config = dict(
    n_layer=10,
    experts_per_token=6,
    d_shared_expert=384,
    moe_layers=[1, 2, 3, 4, 5, 6, 7, 8, 9],
    routed_scale=2.45,
    router_cosine_scale=20.0,
    init_std_router=0.00711,
    lr_router=0.000222,
    optimizer='muon',
    beta1=0.9,
    batch_tokens=[65536, 131072],
    seq_len=1024,
)
Below are experts of layer 4 (counted from 0) of a mixture-of-experts language model. Rows are named router (the router's row for the expert), gate (a neuron's input weights, with its number), up (a neuron's input weights, with its number) and show model dimensions 0-111. Each number is 500 + 50 x the weight over its row's rms, rounded and kept within 0 to 999. Numbers have three digits each.
Before each expert's rows: "gets" lists some tokens that make up at least twice as much of what it gets as of all text. This comes from a sample of Wikipedia text that the model never trained on. Tokens count by the router's weight.

# expert 12
gets: "s", "\n", "-", "or", ")", "a"
router:510424543576559489506500495573481553463501522432499405492506558413537601463573573487455509538418501507499535451482483520471477535403562531548539397445557436537475503481452527538525420539474559492406517456549527489482476480551523486463433540507522478512451492389571388500567517596461608502557500451519511479423516503485584525452512449536
gate0:518529467460508521562540518522525539478575538501507429555522501544567492499561553499449569519538529513497427532544541595491562529477555475413489535468609485471487492443527489542430465580508458523561475447516431514479481466440505527541466360594518528455420521447506488473573534588529501494555467504528539444439499493513499567428493519500
up0:474472570644509464577473535495539544404541487544503489520531519515575544451516520507550498477464540467527449552511498539511532499489534515475570531569478577446557448579433522466457529515452551493551513595475510492479440419509330537453518477550507500479456487444399443539514519549439415514515465411486474490560510510545491508398536474433
gate1:518495489468456457567528542430558588505458560527532418434553565382517556452463507484520573481454527528474487469443513526518520500495554537471466413480468552542570539545612524525485420526420556485561438527511541574505526500592525539519539484542550513482531411505474516555436526428538376484420554429482443524394485394591500568500550547476
up1:502543488502538481440608452508511484500532555478472555588458484571566547518465526484545641459574445504436442541522452526453502460512484545582527546440457458579456458504509455516445429487484460479633491438530529420503430492445520530543504528487547517535497498501493516565490478478568639487452431502586417530510526505470585428454526546453
gate2:526513520532503527467524474487545597505491455423536498481397491509454508488549565542546535374463480506575536455426495483465546453469543518494456544439506463552516570542493481522598389480530499457355499571488576522476493475494391521483560521508536519457460497477492528506498489493506544550554528529521463466501492532436538444479510448480
up2:445552504504491526518511539496496444496526524686485432583531528498544524558466524443538490588456427478426533427597507545499484599575470402470483482520514402550421495512544523424534584522462481485560514466485481526560551524601536518506468506434496392478442517507526421469493537467540426516437519445502555454467500538548520455518550570517
gate3:501448503439582520557602501553533555491466574471489492563433525465510447528518553431490552486428422512499508529485412442449531516413469505516555418526454437582399483528480474505482580474502545524534525577469463574457496572480389492533570484505476609574446499558579419513481514480455451547499446559509452570440498420494533431418452510487
up3:513495524405534447521509493586530491489471578488455465543443397442522481437557489560476537530475530415568582508487439417435514391603474551511446571529482477434480441508528547478510550459450515550535555552463438400478595488457421477506446509643488401487425482437467493472468423431512469570480524475443496517474510522566505517545526492455
gate4:476496413482450537466458451543503477430487460568509537559517602350424569507525530514490456499489414484472528461509467408424484470440529534499627520523483491484459537440503438618446417537486494590592406417511498407410515574532494501557495419551496574520539526516505481496522502502517434561595510509665569581463500482595487502470530425508
up4:517454602552528551485517495470527506585471508420520565477524455454479526469416553556470382580512354444510458479595548415542500442497606501462488523538475457560504473369455517572456611490508520540493569506426476495532485514525448444425489516490557499459375549410486459564491532530467492484541445521429547484566432413571459531507493498424
gate5:479502450502563454633427454461505545565455527546557454561540532540543603517543509480504581491529538545489508556502534530489527534546542590474504467441468503513576478441511492518496594611616510497428407542420497475448411450617524481555473540464540504512589429371549555414499565536520583498420482602486490437424509548455631541516511538542
up5:495486509510599470459545589438501551542451638602530449454667515475480532488500584452493462513494487508482593507456561497522428472595504435539497502559482475511484518476579511460477437547464496540420462497444535469454515512488522520529486453433395488433475522430423543444537525480430540620519463517453521451451548606459584503538531502578
gate6:441377521507573510452540509465449545487580479443479448526546534480571459478543442549505539589539528502532477474505526538449546600475507435527501514505534493578535552460477573478538492571430529514510505574449441500520522504546551477418461439505498503618499610495531455576495465457490567591510392392518535455503454623442481471527453529458
up6:421480522370444360500478455447538514466527524506546487524551391548476492526508498402520450386535502500502487479501504549496486479446455437440629543539521533513506469533542467500542494565619493552543476457524429609532526486522509494471462468509428472541478456553514516495555481467506486421558532411481524534626542431468492509511467565460
gate7:490539561418518497463440474508491410596490438504452419504517489429620517485610539470500571449644550503422557467589493561567463524547533499584540511449568496438478491501546469512460505560513574370481488537508410538582501518497605567487539494447547444478460514511500406520421488475489444511534504485466457577451442514475501596443467507580
up7:506462567517487504553432492476480561605452479497462476473512473545589524551543560453402520451524495479546471438510462526575500508532556501514493407388582514454569505456492402521448519545507576379515448481475528520459459542485541577470454402496531534524486405467512475521450598466570547555462486527478539523436549480427603618481531586497
gate8:526432469490484499533463516570430402469450420497501425538505497446528469427565594582383478545427574537594559457474570562476533475410453355456510475541525454550507552448470525462463500515490449508593485408518470544433593588404438438546594398594516500488507490592449543481458400513456453510548485423529529475438501541504483509472493407505
up8:540512463418509561487430588494495481518462513403548441549499529540515499563466449460549437467501400515470429527475525572474473398496504467462493494604517545541473525472442531538462582510498383517529517503497516534446477507490476470526438498514416486457486576443522488525546520446432532439524456492516507528394468541415610446439482512512

# expert 13
gets: " (", "\"", " film", " \"", " album", "d"
router:529480531546475493532553471556441517493467544439540422465548540534542476511522437484461495490513460466530461596544475537461511499436512565589560540492492567460419461506473477473466428451488429447556495549476430414474508462474544432454432486536497497589461529483474446538513458492553541419548522483575520489483650429515527554465376649416
gate2:487528451572585526524570517482412496476522630511452448537411541480485535549464573546400562476469514508633567456567486512484473503525554377515559509472560501519495544450476533513417436506455493539488494523490549540539633500508412473546450496526480495488467501473437546518446456456522444528552441468498463591531507457561391498422516514531
up2:622586542540513551446495478514530564358570493464524469510508534465498468506523462416533428417556550462405527423557569552433450347496587533539411512471506551501514571488511434456520532513494561458514474532493472549491491437470486485470484571515471531489617457506448537461496472458551488476461549535571478444507501485453428447507440580451
gate3:487445531522504555535492536543494567468483550508456407570434548478470421603469504518495459493452493525597526515509578520332614465510652548569470409467463447433468567547550532550524483535439499494594514439530481525516507423418561548486553523479490494500474538539558429569542504511537465523557468462526539430428517528542517462460583574476
up3:584514602466407436473478506425527502524516442516551433460524461526491487475563445555466548447517558586442419489483428584545565465602423581474517568466484503524529503497510467379528625554542553509536553589504536428461517518424585594533483397410403507606433513409594536480537495460454429452456545474417443513533483568521497491510558475475
gate4:528523604525485503544470451581521488517446490450546472462591569453494475516470421522482426482544498575511447497454556526534499493567548536523449519467458449450438519439491465504504456501492490512501439558579547498431433505423571474432418538482566459570547443464661477566475509424592497500529508523535449570543558397460495504532395613425
up4:423478501462591560515421463464478483462461616466538494506496493510522593454536474567525592527541500452473498557487474458529492534438523515498451516495510444537437514520522502386437389494485510535527582491561484458574484484461395518498521506569473583441505485492485544440508356531493487418406508388541481512470536547483597517493490487485
gate5:489576501478544498605513443463476451475460445524534540466530565467442390396571565426566452542461490480454496584493541514463501439495520567527579482412472471494538519512525431584510438552513504556468540500462570487495426589524501444508543485583539479493471463567452454457515508480425504527506468496463533528557583503504533533472468466529
up5:434580572493545560580514506570498571544521536475571554530488508461466418492635448456446597468454513446524471486496351497483585506492533562507470566443547502455422508491448446477525504534445516527524600501532565494478502555484480504484518395511515473561425479420416538497495482440430457523489546466539394535525572465492515461468539548510
gate6:526471458418511407512468511551423434492491459496540583535445469484462501511487459559532529515676491513534521449441453494571464455558526483486459474523555540475472410547493472555495481461527492501554490442476508464435479468521571558401493577378509540595481485478484555407496573522494430492472520494425476438499588464521530458492466553538
up6:496431562569480570541548401431488553541491495507630481566462545504383541481522494410536503454506555470444471537566463500475485536539427520502494474562598560456547480542496461458454565527539453511579442547374420494508506468533509606536513506522463529564541505519507573401504550531515528487548539481547525521493485508586472449436471460536
gate7:464547521547530420648463416533451563532470520477539460433445543485520417469553451517503520532425507432514464431490437526534548491421478542564485494553440584530431473434536591479532436449489460447368518530534588476488402471442468601415479510450399518586557507495554625502532449423553465469538533522471411492535499478435528443460477485444
up7:512583457445471495607485433533473441474477497501589410469525489467538467438555440552531451500517498514524429519476508577442533501436483460514481432545470523542503534451533558530567458517429486418399569595458499509532450423491551617434452581408388575579572503540531561478488581486486530553558459528535366515571534502464525511518544499517
gate8:543485498439430465501515466537489489539446540466498466570508469419459359591436562502584493443512535522573411553461490493446501563454571474443581554492549578497481510438478543495507505494420468522479459380482427493392477513489511556495539518541394513516535536518392545525467468429560512510505425513454422504520473366598501497571526492476
up8:540533457516446510457489526424415519410493535552504614389509502573571642469569510531491585477439480466508545479621477457531508491563573478601541528556446465462480423422511578409573507479533515555502487532474503434527490545515545550580489443469528420459490454419560481489560516500421509592535546510475526546509492590391432469466545419528
gate9:586438550532516528537560535547505504497498516458456569581522502511504527407421468565544465534485482458486457416511539532482562504489441451509450512520481527511512499516451558485422579415531508412510528497573577379487451578494542440467474491491614495591521577459488441460559433473580376521405492531451443483508468393485488488475487494609
up9:417463495509500562534470498549558532477435549465577571490539466429500517427514482480548485492436489556486573457454506471455476479452548531450427486443538499548588512541516480463529488520514530583494455479424568428476410583460417542515524528474470497430593468519442467501555569528468462534515430456493511470480504467482536454584535461395
gate10:487412434554522525556645453465582555453460552593550465487526516506458478438506421488484451481465489493513466570446504474449434549544395538535551525562485485501475541503504506502461497513395550487488502496471496555525488477423422476471487481430472486483497479472501504512459510511461487439370501541550544542458441426456475497428359434494
up10:493480409493572496464515498507584578414470508497495511451434458581447544431409516519520515532539539526431411529457510500552468486443433499530555470462550516561481466466468512487563499530463562525386560488446513478529493500570516395501518585496512538500510556474488467482487597492506554442471480526461486555462485438503501556474406417491

# expert 11
gets: " |", "|", ")", " —", " Team", " film"
router:525488636559526480524568474402516522560443632448500420507610465499611495403536486468488453469497447480548548552500556518520489529460404480523530387458527536439510537446422616519442492584511482380546486517509525463530475493501459473557470509501515540515488463464439568507505508583543567503438516434539482514447636466504563556463521484405
gate1:555457549532444442415518554509523520459481526406452378507443465550541433456506442573534467644538487459454587560432505474558532518509489577558428579505454568541516489487488554450550514396491470488501406529485545546560426505552540565584487457475449487556506504490532498528427521422498516490536595601614413549575543518508448566571495601475
up1:392496505456522583591446460441488491512455495439516533540428507448405481508498542483508601555540518444529379444530366494501470549447563504514511484497443540497362481398403471546436467490551523500459696581506462401535527524513449494419444553541469419441500492442453518465524485490536504410477617498428482465503526552489491474486410434476
gate2:596559515508450533459511492427546393554500461566495459507516466563508449433484567573429589495546496447524438494614494485473498489445476490483456530529498564485548476492522501474464469427525609498494452527455526477467481461497521586448446518452456509558576503437447429424567552542530480438499591547482526423509515440468494500433484499459
up2:531537450553443533410511505484479462481486494485462517526458536486455489517491475532444544480558477439577513532486488544526440403513621519482455446527447574507437506449393571527560490395564575535511476462443531456548604632491476549544462423442507504447609604515536554452536472547589498518516410552512531492476584616445561485548466442586
gate3:527529562445415475485444546490566518554471551481547559582488434518473606502592517505503502572517534441460420556434423534466420491475475528474618499501496485510446484510408478529495504556514543539447531530618582413467411460576471479441453484511423443485541404480460501568519462581568436503383479492496482562556577498482525537482417513434
up3:519419515606388503518460501495514451507403543468491643549518560502476545446558449495529559426504508465476480587577497550547493473467487511515472525613455502472511501545496535567465521531528512448614569570489543508349506396483586470414426460545444502657477530550522549554459455526549413374531444520526495482414544452537541458549522480485
gate4:572477523443517507499449512439470462454496473473494485378510479527545540499420530645440441505550493502515563444402476460468489568584493550477531490438527474554492587481557484509581533498508511397530450543500442447589441479546514513533468483459452451588569546437584472505524474471499520457406458585487574502535529507554482516466548518445
up4:607412603476494479567480423531492437521535544570529505568508497479627500459446515564530565460490490542487551474515472471458584567500470536484543529577464541561472528442576527513539467456453539498393515558444503513475442503493487586507497578441568481569468486458483455511558577504497504599568499613539407457516509471523483502447640476463
gate5:500407487618559584407480513539464511445485579460574494505434567458502480536530538463543473518532451478419557487481449540475486468484463506530546384484524410515439641565554451499524568487575530431509548480486422506519533550573464513486576503447535556516505478484548450485514573518448499502516586504519534473480495479438527527483517417594
up5:512569560472397496536470489519511435463487456496433418478528551462515496555484575513525526484559519410429378561516510488487534519433595533496474510486583515546481542441527468443521500514404509403539510536652448487555478592557576485428541443409477582513535466498592523408567497511491528468606506557537377577517538500518500556538495489532
gate6:448546462429510412459488493472582509459557541428518460510476480522445416525408596460545498458473527497491483518516474597445453499463456490422478585545567476495495602522498505444528543517483503531597528385513568443467518484534558528381536567469549517605501384578389444533514510469474534484446556452484508526512572534522459557576549474503
up6:470453535562538498492490527515503519372475520522483616469516608462468573487544444475568486544431433516553523492399536432588575519463458564518480467453519616530587479486571577521529473462545528501499488487584547464538529413504515542501567513575541565484497485469466481514532507433536550568564480479414459447459460467530468487368442423515
gate7:533449468413540568496567461494555479564614517547510433583524447602401493477572457575560441497494465491622507486441595532513435560537465468458520503470542450496479593589458512576510444456510544511513577591499463579551524506509513455537475533448440502437478553578418574553555502558566484497456436590633564440580463526467502540508470461471
up7:512543527508523551390411500564470426430472418586456548495505551438448471486429537601484489535545480476441469502425499437589548448521581452497612536555492580464573485505484535470504504536464508517507512433564600493527430502416509415338594531381536519446523488509532520517428565485568532591550479464406533498470444469521597528621474515513
gate8:527533457540549454574544510408519505534460482483500552557567515544480480421441529459458526394438519446439446486538474515550467529507477560534465462492626596449511452475441572480539549491419615529489527498480495525582517580453489543464538520480512471462422465501508569480492504560585488522481469466506533432595627507532554485498556421600
up8:452544478468449501531655456481438495464542452520527511428496541581498511536489558627535476555544492506497563478547514486475511549485507486459544559455484459565454521554516513476532500497569511415446550501561460539515528451607493493497422494517531557504577460439493496449519393439466395550526498375447479496356345504498484529499454573518
gate9:478535525563449612482471534499397498555564516388514349559496563508489465541540397515452633536484597464469480468432508493498517552403560559534539573501509582395598509506524559460501493491435435557542449621615496529570531541503437516462471502526473453420552515516481428535468523492587444501544504430566418481552540425430533537520490447531
up9:477500370481587429456607533540595570499414478548501588493478531481411510464427538456557446473452499578448411554530446560471490469490463430467566437529621530541469487545526489570430537439537557486543430506514406461451470508502501505505471414530522522536399476433455486575508520538494486529420520488515575457522390503567482483534507481497